{"d_expert": 32, "d_shared_expert": 64, "hidden_act": "swiglu", "balance_loss": 0.000112, "router_cosine_scale": 14.0, "init_std_router": 0.0255, "lr_router": 0.0011, "vocab_size": 8670, "norm": "rmsnorm", "batch_tokens": [65536, 131072, 196608], "max_seq_len": 2048, "train_tokens": 588400000, "max_steps": 5031, "dataset": "wikipedia_en"}
Below are experts of layer 3 (counted from 0) of a mixture-of-experts language model. Rows are named router (the router's row for the expert), gate (a neuron's input weights, with its number), up (a neuron's input weights, with its number), down (a neuron's output weights, with its number) and show model dimensions 0-159. Each number is 50 + 10 x the weight over its row's rms, rounded and kept within 0 to 99.
After each expert's rows: a language model's description of what the expert responds to. This comes from a sample of Wikipedia text that the model never trained on.

# expert 1
router:68 60 53 58 48 32 50 39 42 45 55 65 50 49 66 29 34 46 49 62 57 51 61 41 39 52 45 36 39 41 56 53 48 51 34 44 66 41 61 60 36 50 48 44 36 36 48 56 33 41 48 51 25 55 58 30 43 31 72 51 35 58 70 31 53 41 58 43 60 41 65 48 53 51 62 34 48 54 22 45 66 36 61 58 57 56 43 42 55 59 73 45 53 47 50 43 45 43 44 41 52 42 40 59 55 58 37 30 46 49 48 55 62 46 57 48 53 53 29 57 50 55 57 59 42 69 58 51 53 61 41 60 43 44 36 61 61 65 51 48 56 53 61 45 53 44 43 63 56 54 39 44 61 44 53 51 42 43 43 54
gate8:54 45 57 47 53 28 44 39 48 44 41 57 65 66 49 46 48 56 54 55 55 58 58 38 48 48 39 15 67 44 56 35 42 61 45 59 59 49 33 51 52 55 66 52 62 59 56 61 49 53 50 51 48 56 43 54 64 37 52 56 42 52 51 52 60 52 53 46 63 59 66 45 39 55 33 53 63 45 37 40 43 42 53 52 70 45 72 41 34 58 68 43 60 49 50 51 37 48 57 57 45 50 45 69 50 51 49 48 62 62 52 67 57 48 34 36 48 64 38 50 53 66 37 36 46 36 45 46 56 48 40 49 35 47 51 44 36 67 60 65 55 60 33 24 62 32 56 49 54 39 52 60 44 53 53 49 28 41 45 60
up8:49 56 43 41 39 59 48 49 61 42 55 58 49 62 52 23 45 24 41 50 41 48 61 49 36 57 38 36 77 38 51 43 38 65 55 50 52 65 30 44 42 69 43 65 37 50 58 30 46 44 45 49 33 62 51 51 52 49 49 60 51 52 49 52 34 32 46 61 73 60 60 38 38 41 34 47 64 51 55 37 49 30 64 65 52 57 65 51 47 61 59 59 55 62 53 40 42 52 65 47 46 59 45 53 43 47 54 49 47 52 56 59 39 56 37 44 48 76 55 59 35 48 41 54 46 27 35 47 54 51 47 64 42 57 39 46 48 53 56 71 49 50 41 42 37 43 53 53 65 54 49 53 52 45 62 45 43 46 59 55
down8:62 56 66 65 55 43 41 68 64 39 58 64 54 55 44 55 53 36 57 33 35 50 73 42 49 50 68 52 48 43 58 56 47 66 54 51 69 51 36 49 57 67 38 58 42 47 54 53 34 36 49 41 56 53 59 57 56 48 36 54 61 44 47 47 49 33 61 57 42 48 59 61 47 40 41 58 49 46 48 46 55 42 82 54 44 47 40 62 42 21 51 49 72 48 59 37 34 59 49 52 44 66 38 52 54 30 52 62 42 43 54 60 42 43 45 65 65 53 45 57 49 58 56 51 44 44 50 65 47 51 39 53 45 45 59 59 56 44 61 55 65 62 39 41 42 41 67 63 46 36 60 36 33 45 58 47 43 57 45 65
gate9:51 40 32 45 44 59 51 49 36 77 41 40 49 47 55 44 21 41 52 48 58 31 44 51 50 51 54 37 55 58 60 50 48 43 48 48 48 58 56 37 25 49 47 64 49 47 62 41 62 54 47 47 47 58 37 47 48 42 52 38 36 43 66 50 53 53 47 52 42 61 60 47 34 43 49 43 44 56 52 55 69 62 53 72 56 55 47 45 57 57 54 36 60 53 48 56 60 55 42 41 55 57 48 55 38 50 60 60 22 52 44 37 43 60 70 45 51 48 55 48 54 41 56 38 58 60 58 45 43 71 48 72 34 53 53 37 63 60 45 59 45 62 45 44 39 44 48 63 59 54 79 59 61 50 51 51 64 24 60 66
up9:46 34 68 57 32 50 59 58 60 53 39 63 31 50 52 25 57 68 41 49 52 41 52 32 52 62 60 45 58 33 37 46 57 33 62 50 31 56 57 41 47 41 54 49 52 48 61 31 51 53 48 62 59 23 48 55 46 62 47 45 58 66 38 56 51 63 54 45 57 41 50 64 60 48 36 62 56 71 52 51 68 47 49 55 56 60 41 66 63 54 49 66 52 76 50 43 41 56 61 56 56 56 57 50 53 52 56 48 49 53 52 49 64 39 52 63 40 50 49 46 48 43 48 23 48 42 72 38 43 36 43 43 54 69 41 52 36 43 47 52 60 46 54 49 49 57 34 62 52 58 53 73 59 53 58 58 55 41 49 51
down9:54 50 49 55 47 61 55 38 48 19 49 73 45 55 52 54 61 34 40 35 34 50 60 38 46 42 43 35 43 52 45 38 45 38 54 44 49 45 37 55 42 36 36 52 55 50 36 46 45 47 54 65 56 56 45 62 36 45 47 42 50 64 76 49 38 62 54 62 66 60 64 43 51 46 52 36 39 33 53 62 66 55 67 63 54 56 57 61 46 58 43 42 56 66 34 59 44 38 49 40 48 52 46 63 41 59 54 58 34 67 42 47 34 32 52 64 30 39 53 41 45 53 49 52 60 53 60 54 56 55 42 58 38 57 45 46 49 55 45 57 65 47 56 40 62 31 52 33 37 58 53 51 46 67 36 39 42 52 67 48
It responds to: Opening parentheses, hyphens, dashes, opening quotes and small numbers in dates, figures and citations, such as (#, 1583—1598, "carries.

# expert 18
router:52 25 60 45 43 48 63 37 48 46 40 57 44 48 57 49 61 48 47 65 64 41 41 55 52 38 55 30 62 53 49 41 51 51 43 47 64 37 52 61 34 49 65 36 53 36 43 70 46 60 60 46 57 57 55 42 52 35 63 65 43 63 50 46 42 53 69 47 62 40 53 54 47 37 39 60 52 53 38 52 55 58 32 56 61 56 50 46 48 50 45 55 52 42 42 51 39 37 71 38 47 43 42 65 53 52 58 29 57 67 52 44 27 58 59 57 56 48 44 49 30 40 60 48 48 76 58 57 51 50 47 46 41 61 33 58 47 52 56 64 48 46 62 34 53 62 33 49 62 67 46 61 48 52 31 39 37 33 36 45
gate2:56 40 24 68 44 51 70 51 46 55 40 38 42 54 58 20 44 48 43 54 53 57 65 55 43 26 49 46 50 51 61 48 53 46 47 61 45 50 45 51 42 42 53 51 43 44 45 53 60 55 36 32 65 57 46 35 56 48 50 50 68 52 56 51 63 57 51 52 45 44 49 41 62 53 51 56 62 54 54 69 41 38 38 53 52 67 56 55 41 48 62 55 37 49 54 68 62 47 52 38 57 45 46 47 45 57 45 50 42 58 43 57 36 50 61 46 63 47 61 62 43 31 26 62 43 39 63 44 30 38 51 47 34 44 53 46 45 61 57 56 69 48 44 16 52 45 58 60 60 64 59 43 43 60 47 55 32 67 51 56
up2:56 61 50 65 50 34 35 40 59 53 67 47 49 50 48 51 43 69 34 69 52 47 56 45 65 47 56 56 47 43 61 49 63 44 39 59 48 35 64 57 43 40 49 54 45 53 79 65 53 87 61 56 67 46 41 53 39 47 35 48 57 63 49 61 44 48 62 52 45 54 57 53 52 50 47 64 50 62 48 48 51 49 53 45 76 55 61 50 18 30 48 42 44 54 62 52 57 59 65 55 55 47 54 49 48 37 46 30 47 42 34 55 53 64 55 44 48 45 48 56 63 56 38 48 57 72 54 46 37 39 42 63 32 37 53 35 56 51 48 37 55 56 63 51 46 51 51 35 37 44 53 43 43 53 54 37 42 52 49 52
down2:54 46 65 59 66 42 44 50 63 57 48 40 54 44 56 73 49 61 67 56 64 34 57 48 49 61 40 56 44 58 39 56 42 69 45 50 49 49 45 40 58 47 45 35 47 45 30 50 60 47 33 63 39 60 37 57 65 39 55 57 48 26 53 67 52 55 49 53 36 35 37 71 59 56 45 43 57 46 70 48 51 59 34 54 41 45 48 58 54 51 55 49 39 59 48 54 59 47 52 63 55 58 63 44 42 58 53 51 39 74 49 63 66 55 53 60 54 42 54 51 67 66 65 56 49 47 53 36 58 43 39 58 65 73 27 49 34 50 36 58 46 40 56 59 50 48 47 42 58 55 47 48 76 61 35 53 58 39 51 44
gate3:58 50 62 45 61 39 38 33 38 56 46 45 48 57 33 47 53 35 44 57 48 51 49 55 52 35 53 51 59 63 50 31 46 56 47 27 62 58 46 52 53 58 45 50 39 39 48 49 31 53 69 45 54 38 63 43 38 36 43 67 52 68 31 24 48 52 45 46 56 45 43 48 52 80 41 54 62 54 40 61 40 55 47 41 64 43 50 56 65 45 60 43 61 39 33 52 55 54 34 51 52 46 41 47 53 65 52 48 61 52 40 44 45 57 48 47 46 78 31 37 46 59 58 58 35 58 50 56 48 43 50 60 42 57 38 64 43 48 51 53 55 39 51 44 84 59 52 64 59 41 37 50 49 55 48 54 34 59 52 63
up3:54 38 55 48 67 52 56 64 67 47 39 49 60 46 56 42 55 37 57 33 59 49 49 41 60 54 53 36 63 59 36 39 35 36 44 47 37 53 61 51 51 48 70 48 41 57 64 45 63 44 40 51 41 49 46 45 41 48 48 36 66 46 50 56 54 40 55 44 37 54 43 54 62 47 63 61 48 49 48 64 60 52 52 61 47 45 49 49 46 45 32 64 67 60 59 37 67 46 64 44 38 53 40 67 56 36 41 54 49 67 65 57 59 49 51 65 53 38 54 45 49 41 44 53 71 64 57 27 27 55 41 31 67 40 55 46 49 72 57 55 51 56 47 73 52 55 37 41 61 53 29 70 38 51 55 54 49 59 55 61
down3:40 52 61 48 58 44 49 49 56 31 53 46 44 49 52 73 37 56 57 54 48 48 39 44 64 48 60 54 49 46 46 41 30 29 42 43 54 39 60 51 56 49 52 46 47 58 51 59 51 50 54 50 61 66 46 48 49 50 50 40 37 53 60 46 38 36 75 41 46 54 57 53 49 34 52 53 34 46 68 44 51 59 36 57 46 66 43 59 65 61 48 49 34 52 61 34 65 55 61 52 41 52 36 63 35 52 57 46 49 45 51 42 17 40 64 51 55 37 38 42 53 46 48 67 44 74 57 57 48 58 72 36 56 68 63 53 38 81 42 47 60 45 43 56 45 51 51 46 63 65 50 44 52 38 47 37 39 61 53 53
It responds to: Common first names and surnames (David, George, Smith), final pieces completing surnames in cast, band and results lists, and sentence-initial He.

# expert 3
router:59 58 50 45 39 51 58 38 46 32 51 42 63 51 42 41 39 74 50 53 61 55 35 41 51 55 63 40 48 59 54 28 44 51 52 56 67 59 54 49 42 59 70 47 39 46 69 48 44 67 54 53 45 51 45 42 50 34 44 57 47 37 65 48 63 36 38 55 49 30 52 48 57 55 38 51 39 60 17 62 42 42 45 54 48 52 76 44 56 52 82 54 48 38 43 50 45 38 51 52 57 43 51 62 44 47 53 45 54 51 48 46 40 38 55 48 31 59 36 56 60 56 56 60 54 68 58 58 40 54 54 58 38 47 49 56 48 69 42 37 44 51 55 53 59 49 45 58 44 62 29 50 43 44 48 24 53 47 52 30
gate0:32 42 46 48 50 35 82 37 42 58 39 35 59 50 58 62 49 60 43 51 46 63 48 63 62 59 42 44 45 65 65 60 65 56 52 52 60 47 54 35 46 47 60 52 37 47 44 51 39 50 42 63 37 30 73 66 34 50 69 69 54 50 54 61 46 53 72 58 59 56 57 60 49 61 55 49 55 63 61 50 55 48 60 72 45 44 52 59 54 72 51 41 64 39 47 50 46 46 41 32 41 63 61 48 54 49 52 48 50 65 51 56 51 49 41 57 54 70 41 65 46 54 59 38 43 65 43 41 37 48 43 46 48 54 60 55 51 57 39 58 46 47 60 34 39 31 43 54 66 47 62 57 54 43 59 40 54 43 39 36
up0:59 60 52 37 55 67 41 48 51 40 68 57 53 43 51 24 51 42 51 49 45 39 44 49 36 36 47 57 49 37 47 56 43 69 55 52 48 34 49 61 47 44 52 50 55 39 60 40 56 40 49 51 68 45 44 36 65 49 46 35 62 57 44 65 53 46 48 38 46 41 65 52 41 47 38 64 48 48 37 49 47 62 60 40 50 77 62 40 47 28 47 52 39 41 57 54 32 45 35 66 52 37 51 64 47 47 44 51 38 52 63 47 69 57 48 47 63 51 44 29 55 52 33 63 53 44 50 57 67 51 59 38 42 61 41 45 39 54 29 55 73 54 40 69 58 48 34 58 52 53 67 41 52 47 52 63 46 35 63 57
down0:53 36 35 44 65 57 39 52 66 42 43 48 55 54 55 46 43 56 59 58 45 37 61 39 47 39 51 50 45 34 48 46 51 53 41 58 50 42 45 63 52 54 46 53 61 56 46 53 53 56 57 78 65 59 45 41 46 48 63 55 61 61 52 44 43 50 39 49 42 49 39 42 42 64 61 61 26 43 38 44 74 49 51 41 57 61 61 22 43 57 32 43 39 44 37 37 54 53 54 55 40 49 57 59 39 48 63 33 49 32 62 79 59 59 75 37 30 33 64 47 53 37 45 47 45 66 55 37 42 46 54 42 54 52 44 45 38 48 62 65 47 65 59 42 53 53 55 44 48 62 40 58 45 37 48 61 57 47 42 56
gate1:37 47 34 35 58 55 51 59 42 32 43 53 42 33 42 56 60 52 37 59 46 46 33 41 54 45 75 73 47 44 44 57 48 66 58 43 56 57 56 60 37 51 55 45 70 61 50 41 50 62 37 26 46 46 52 40 59 48 41 45 47 41 78 59 59 43 58 64 66 44 55 62 67 55 34 27 38 53 45 44 42 40 45 70 48 55 48 46 67 47 69 49 65 46 51 50 49 44 36 40 54 50 29 49 55 51 53 41 36 59 50 52 41 60 56 48 51 55 57 51 63 65 46 67 47 44 56 52 59 53 56 40 56 57 59 49 54 42 59 65 71 48 47 62 49 36 48 61 33 45 44 50 56 43 38 50 49 57 44 35
up1:45 55 37 43 51 63 33 56 55 57 67 24 59 62 55 43 48 55 53 46 51 53 53 41 73 48 41 52 56 59 58 67 54 48 60 53 65 37 50 52 32 46 60 47 50 62 47 54 50 60 47 34 47 30 40 38 46 58 58 49 53 36 53 39 63 41 54 43 68 42 54 58 43 50 59 56 41 60 41 57 60 45 51 50 49 63 46 50 53 44 58 46 45 58 58 37 76 37 43 55 37 49 52 61 66 49 41 56 41 42 40 50 57 60 53 41 49 45 40 55 65 44 63 56 50 47 62 62 60 68 28 38 48 56 66 64 49 39 55 49 27 37 47 38 37 67 53 47 76 31 75 56 52 41 48 43 41 44 47 47
down1:35 56 41 41 57 72 43 63 54 47 52 53 50 43 47 45 49 65 55 38 58 58 45 62 61 52 44 55 48 48 35 44 41 52 46 46 60 37 35 36 51 28 34 56 57 59 58 42 57 44 43 34 56 60 54 61 25 55 61 60 47 66 52 46 47 49 55 47 42 49 28 82 44 53 44 44 39 63 62 42 36 40 42 70 38 42 56 49 58 58 54 51 45 52 50 44 60 63 45 53 35 62 67 65 32 47 61 43 51 55 56 42 56 62 68 55 30 47 54 52 28 47 41 47 45 42 56 48 53 49 64 38 39 60 63 52 55 56 45 51 52 61 44 63 40 47 56 23 60 34 49 47 38 55 53 37 42 41 58 46
It responds to: Quantity and group words like several, many, various, family, species, pronoun they, plus colons after infobox fields and pipes in election tables.

# expert 37
router:49 25 48 28 42 52 59 29 36 29 29 33 37 54 57 42 50 80 38 66 56 42 47 41 43 48 52 51 45 60 50 53 54 61 41 45 44 44 40 61 39 50 57 56 37 40 49 46 56 63 52 68 52 45 56 58 50 45 54 71 61 48 45 49 67 29 62 49 41 40 62 46 49 50 54 41 60 43 33 74 56 40 48 68 40 52 38 33 44 47 62 54 38 49 59 52 70 42 42 39 48 40 53 50 53 60 53 47 59 52 68 33 50 54 54 37 39 58 38 57 35 48 52 60 40 64 45 49 48 41 40 66 51 64 37 58 63 60 41 54 44 48 54 46 53 42 48 40 52 61 52 50 46 53 64 40 45 36 52 50
gate1:42 44 69 47 62 50 71 50 32 42 57 45 43 51 47 59 59 57 68 49 57 54 53 57 48 40 42 59 56 53 64 56 36 44 41 56 62 53 36 56 39 51 56 54 50 56 48 53 42 63 44 69 50 51 38 35 62 50 55 53 49 57 62 37 61 46 61 18 41 51 65 55 52 57 60 43 66 50 53 53 62 44 46 53 42 58 62 25 34 41 50 46 43 53 61 59 45 34 47 50 42 57 72 67 50 55 30 69 47 70 42 58 44 66 52 46 58 61 58 57 44 48 57 45 65 44 50 69 60 40 72 40 40 52 46 49 45 49 50 59 44 41 76 54 45 58 41 65 67 57 49 50 46 49 54 50 59 38 36 60
up1:58 39 55 57 72 48 61 30 48 33 68 33 39 40 66 51 31 59 79 51 44 33 65 44 55 51 57 50 62 41 50 31 59 38 50 55 57 31 46 48 51 40 52 64 53 50 42 66 45 52 53 53 41 43 54 49 60 50 50 50 58 54 59 52 51 56 66 31 42 57 60 39 52 46 67 58 38 44 52 53 62 52 43 43 52 51 33 52 51 66 72 53 56 34 61 59 44 42 52 41 51 54 55 65 44 69 45 59 54 76 37 66 62 53 58 55 57 55 58 48 57 48 52 58 65 42 54 38 62 43 60 57 45 43 39 43 60 59 50 71 44 37 57 65 42 61 51 46 50 63 39 45 58 54 38 54 62 47 41 58
down1:54 47 56 40 58 47 49 53 54 46 53 30 42 59 34 58 40 40 58 57 37 65 47 61 57 47 53 64 47 54 45 43 48 35 40 40 73 42 40 43 38 66 71 63 54 56 47 54 36 42 46 39 56 31 47 51 45 48 55 45 48 65 58 55 62 39 51 61 59 47 51 60 61 45 57 53 48 61 69 47 56 67 46 47 47 41 63 59 32 53 54 45 72 41 51 51 27 39 48 63 35 55 55 54 57 53 38 39 34 45 47 45 48 57 51 54 49 64 48 59 46 51 51 36 72 34 46 60 46 38 66 76 41 44 57 30 63 39 41 49 49 48 56 57 46 75 51 61 54 58 64 32 50 40 42 44 54 59 57 65
gate2:52 39 60 50 58 58 59 42 51 46 42 50 38 42 57 65 36 75 44 48 31 57 37 40 63 45 47 51 44 58 58 56 48 62 42 59 35 59 42 66 65 48 49 49 60 53 71 54 58 55 52 58 46 59 34 36 37 49 48 54 58 31 47 49 57 37 62 63 27 50 51 57 44 59 49 46 30 26 53 57 45 47 44 60 55 54 44 48 53 47 43 59 50 44 68 56 59 64 43 53 37 47 49 47 60 42 59 51 59 55 54 49 55 57 46 33 43 41 46 56 46 46 66 53 52 46 45 59 62 63 51 52 71 46 32 41 44 41 22 59 45 51 41 31 61 31 51 41 50 57 60 52 53 62 25 39 57 39 29 60
up2:28 57 56 50 50 61 68 47 48 37 34 47 42 57 59 66 49 54 42 60 44 51 47 37 58 37 47 51 45 49 51 54 43 57 47 35 45 53 47 54 53 45 54 50 50 43 62 23 62 53 54 55 60 63 57 55 48 49 49 56 34 58 48 65 55 43 51 70 36 58 48 43 64 48 47 39 28 33 56 57 44 42 49 61 49 56 52 44 56 69 42 66 65 30 65 38 59 54 48 63 41 54 53 69 44 52 61 54 46 74 70 47 54 42 43 29 54 64 60 46 44 61 53 48 35 43 39 38 66 71 44 61 53 53 45 54 62 64 59 58 33 44 49 50 36 34 70 52 54 59 56 62 43 44 41 36 38 48 55 51
down2:61 44 44 29 59 57 58 61 59 46 58 42 38 60 51 58 50 78 58 46 47 37 42 50 57 45 48 48 36 38 44 45 43 56 51 49 58 57 43 47 49 63 48 48 27 47 64 39 51 54 44 44 53 46 44 48 46 72 64 56 50 33 55 64 55 51 51 51 56 49 32 47 60 52 52 41 30 30 65 56 48 50 54 47 58 38 36 48 47 53 54 47 37 42 61 52 49 52 51 38 32 52 49 37 59 56 51 68 33 39 44 45 63 50 49 41 38 56 38 60 63 61 51 54 47 63 23 61 39 50 31 39 60 36 72 45 41 39 62 36 57 36 26 33 53 56 48 40 54 41 45 52 50 37 42 44 66 60 67 39
It responds to: Four-digit years in citations, taxonomy entries and tables, such as Durante, 2009 or (2001), plus words like States, Republic, Republican.

# expert 20
router:52 48 62 45 56 47 39 40 41 44 34 47 62 43 63 39 40 59 42 54 68 37 46 54 38 40 63 53 39 43 56 43 65 59 52 49 58 46 48 61 40 64 51 50 34 33 56 38 37 71 52 58 42 44 47 42 31 40 61 50 39 58 62 37 52 39 41 53 25 21 63 55 53 47 41 40 43 56 29 58 50 30 45 54 47 79 48 34 54 52 56 46 39 51 44 58 53 47 63 36 57 58 59 60 47 53 47 47 67 65 61 42 59 38 52 52 48 52 38 51 45 53 65 45 54 71 70 40 38 45 30 55 33 66 49 61 57 59 45 48 49 51 45 51 60 42 38 52 48 59 39 55 50 52 58 51 55 53 55 49
gate1:44 58 59 48 63 45 49 53 56 49 48 44 22 41 49 48 44 57 70 48 64 54 33 56 42 45 58 61 48 58 56 52 40 40 39 61 61 58 46 52 43 44 42 36 47 40 55 58 53 68 35 57 35 46 70 57 51 59 59 55 36 41 54 38 42 40 51 57 58 44 55 39 62 55 49 51 48 19 41 51 40 42 56 65 41 53 35 63 54 43 16 61 40 52 47 47 45 66 56 36 49 48 61 42 36 59 49 58 51 30 56 46 52 36 42 54 48 69 53 45 49 58 59 33 60 45 32 30 57 58 40 47 41 45 46 49 51 55 49 57 40 46 49 30 68 31 41 44 63 45 54 61 40 48 49 44 63 39 44 57
up1:52 47 42 54 44 55 49 43 55 56 41 42 66 35 71 41 55 76 51 55 59 38 57 49 50 49 64 58 23 44 77 44 43 45 45 52 50 44 51 66 62 35 45 36 50 44 38 45 45 54 66 46 60 52 52 55 60 56 47 39 45 30 59 43 42 34 66 44 57 38 69 55 58 58 50 50 35 55 36 63 68 46 59 44 69 51 44 38 50 34 60 56 61 54 39 61 46 45 58 43 38 65 62 53 64 46 42 32 52 51 53 53 59 43 59 51 42 38 29 56 56 56 54 44 54 52 40 47 41 45 55 43 56 51 56 48 47 66 55 46 55 75 42 44 36 47 54 70 47 66 31 55 47 52 50 49 62 64 52 33
down1:35 47 73 60 49 52 69 64 35 63 52 54 54 41 37 55 53 37 51 44 58 43 38 29 57 58 59 51 46 59 45 44 60 51 55 52 53 36 37 40 62 46 62 54 53 61 39 54 46 52 31 57 49 24 54 50 52 72 58 61 58 45 41 42 63 50 43 40 45 51 55 50 47 53 63 64 43 53 58 37 66 55 44 61 36 38 54 51 39 62 48 39 56 60 51 47 34 48 30 56 48 60 46 51 63 37 62 55 40 48 24 48 51 35 42 53 52 27 43 59 55 46 54 56 59 65 63 58 50 58 46 66 58 58 55 29 41 47 39 42 50 38 46 60 45 60 59 51 58 49 62 33 49 42 33 40 65 57 40 67
gate2:38 55 51 38 43 41 56 54 29 50 49 49 59 49 53 45 36 41 49 51 63 35 42 49 54 45 36 46 49 52 51 55 42 50 34 43 51 70 56 61 49 45 63 67 67 57 53 52 53 63 33 56 74 52 42 62 55 37 61 53 40 31 68 55 60 57 50 39 64 26 53 44 49 47 32 69 55 40 45 50 57 68 64 25 46 46 46 58 67 56 47 66 49 36 55 55 53 50 58 46 45 47 43 59 60 55 68 42 75 56 47 59 52 49 49 50 58 41 50 51 66 52 47 22 32 52 54 44 63 61 36 59 54 40 53 69 38 41 46 54 41 65 39 57 51 51 57 56 39 59 44 56 61 58 48 56 38 56 49 48
up2:52 68 56 50 23 36 54 62 48 70 58 57 60 49 46 52 61 41 49 72 42 63 59 55 56 56 48 36 57 58 46 44 43 36 39 54 52 66 59 64 43 45 38 55 53 48 41 65 42 50 34 53 43 64 44 36 52 42 34 62 53 33 56 38 77 51 66 44 50 44 45 52 37 59 38 47 51 64 35 33 42 51 69 59 65 48 43 53 65 50 54 43 52 41 45 52 42 38 49 40 43 50 63 55 42 48 57 46 51 44 43 31 52 60 63 36 42 47 49 45 52 23 37 43 38 54 55 63 44 76 53 46 37 55 41 47 36 48 51 57 38 62 54 60 50 49 45 51 56 64 61 30 50 46 47 46 61 50 41 50
down2:59 59 63 52 74 47 54 50 44 63 53 38 48 41 49 58 27 57 64 56 32 40 44 51 39 29 61 59 36 47 56 56 53 63 61 55 69 53 50 47 35 41 39 43 44 44 59 55 50 45 42 54 64 52 43 59 46 54 38 56 54 56 58 47 59 50 67 45 56 36 54 71 48 45 29 61 33 45 57 50 55 38 48 65 58 58 58 32 52 61 70 49 43 51 40 35 48 54 50 55 55 54 53 50 52 41 57 56 36 55 45 65 36 55 52 55 33 40 63 52 68 28 55 45 61 47 42 26 54 55 34 31 45 50 51 49 50 52 30 70 56 41 38 52 32 52 37 48 50 47 50 58 57 55 55 51 42 48 71 40
It responds to: Capital letters and short pieces inside acronyms and codes, such as QCL, WD AGO, LMS, UKR, NC 403.

# expert 24
router:45 21 58 42 61 51 61 36 45 34 36 40 28 58 58 49 48 65 50 58 56 42 29 53 48 38 53 37 53 50 52 49 58 50 49 49 54 33 49 54 31 56 55 51 45 42 33 63 56 70 55 60 50 55 61 51 43 41 59 65 53 56 49 53 56 36 62 49 49 35 63 56 61 37 47 60 59 54 39 58 64 50 32 51 54 48 40 39 37 58 60 55 52 45 46 48 46 35 67 32 41 43 45 62 49 62 53 36 66 64 64 44 46 46 67 48 60 49 36 45 34 50 71 49 44 66 42 45 57 49 45 62 41 61 47 54 64 50 62 66 46 47 64 26 43 52 35 43 61 59 51 50 54 54 55 28 45 39 48 48
gate2:50 40 50 42 53 47 60 35 55 57 44 59 45 64 42 53 36 63 45 64 75 46 51 58 48 69 60 38 63 40 69 48 34 70 54 34 49 46 60 42 50 48 48 69 60 53 35 45 44 40 40 52 45 69 50 37 51 61 49 44 57 42 56 68 66 32 44 51 64 49 45 54 55 44 49 41 56 29 47 46 35 64 34 35 49 62 35 59 42 48 55 64 48 62 63 45 53 53 36 38 48 50 54 54 47 49 58 59 51 37 57 43 58 48 41 36 58 47 50 48 59 51 49 59 43 38 64 56 50 49 51 35 41 48 33 59 38 42 52 69 53 33 57 32 42 47 34 28 38 41 53 53 72 41 68 52 49 45 53 48
up2:50 56 52 43 58 39 42 50 61 48 41 38 49 45 48 48 60 29 35 56 40 51 57 43 43 51 46 45 40 55 42 39 38 42 47 57 55 72 50 40 30 50 46 50 65 58 51 62 51 47 68 38 50 33 50 38 60 54 46 48 57 70 51 43 60 68 72 52 57 57 30 52 47 68 34 30 43 43 55 46 40 51 52 37 45 48 46 61 70 59 49 34 56 53 42 59 38 71 50 48 51 48 53 43 30 50 47 52 42 44 36 44 58 67 38 41 46 37 52 67 56 40 55 58 37 52 55 44 41 40 69 48 60 45 45 56 70 57 45 53 64 30 45 79 60 53 49 54 61 51 37 62 35 42 63 46 47 54 54 51
down2:45 54 47 55 41 55 71 63 44 46 45 47 53 36 71 55 60 55 46 52 70 39 66 45 45 67 60 43 55 48 52 46 42 53 45 41 40 60 50 53 36 58 46 47 42 55 33 51 52 63 53 52 37 39 29 24 47 60 38 62 51 40 48 49 51 49 42 34 42 43 44 59 51 75 54 51 50 59 23 63 43 51 68 65 49 60 55 56 69 50 57 52 50 44 47 42 37 47 57 50 66 47 57 53 49 56 44 47 58 38 46 54 41 67 46 51 48 48 52 43 48 38 45 55 49 89 64 41 46 61 47 51 43 47 47 45 55 57 41 73 56 64 57 77 67 53 51 59 56 50 45 46 50 66 42 47 35 48 55 55
gate3:57 53 44 52 52 44 59 51 49 54 36 59 41 43 44 43 49 45 59 70 46 48 50 53 48 45 36 60 58 52 72 28 40 71 15 37 47 47 59 52 50 66 74 53 23 54 45 46 43 60 50 43 50 39 49 46 42 51 44 56 58 58 52 57 50 56 36 50 33 50 54 62 46 63 40 46 54 71 57 53 63 54 56 49 63 51 47 42 43 46 68 54 50 42 53 48 39 38 44 51 62 40 59 59 42 51 52 40 63 44 43 52 53 76 30 46 64 49 40 48 63 63 53 59 44 46 59 46 55 36 44 58 28 48 39 40 43 46 62 48 43 68 48 44 40 47 45 48 46 49 41 41 49 66 45 26 54 40 58 73
up3:60 49 48 58 42 44 50 40 41 56 48 51 55 51 30 47 51 40 43 61 58 37 33 61 65 60 47 37 49 56 50 31 43 68 34 44 59 31 36 45 55 63 54 52 39 57 32 45 44 48 56 41 52 60 45 38 28 36 40 63 56 37 40 43 57 51 62 45 62 51 46 47 52 51 30 42 44 54 54 44 38 50 51 51 49 47 61 57 33 51 48 51 40 31 44 42 42 53 55 50 58 49 42 53 46 49 46 41 52 70 48 53 44 81 30 38 65 46 57 49 36 49 59 63 42 49 59 68 46 42 40 57 40 55 55 28 45 59 52 69 50 67 47 43 70 53 34 51 53 54 41 37 60 52 62 27 58 57 51 64
down3:51 63 47 67 51 43 51 40 39 60 47 54 31 38 41 41 39 58 60 59 50 50 46 55 46 46 28 57 46 53 36 49 60 45 43 42 51 49 36 43 40 50 69 45 40 50 46 44 23 48 37 47 40 52 58 40 37 63 38 44 52 51 41 51 50 51 30 59 61 46 62 59 45 43 48 59 67 60 68 47 43 51 59 53 49 45 54 66 50 30 53 42 61 44 49 51 51 35 36 45 52 56 52 47 48 47 47 38 43 41 38 62 42 61 39 53 68 54 35 53 50 59 49 56 54 31 64 53 45 32 27 46 44 45 33 23 51 37 65 53 55 71 50 44 69 59 57 55 44 48 62 23 52 58 41 45 62 60 57 57
It responds to: Final pieces of place and person names, such as Amster-dam, Juvent-us, Camb-ridge, plus whole common names like York, London, David.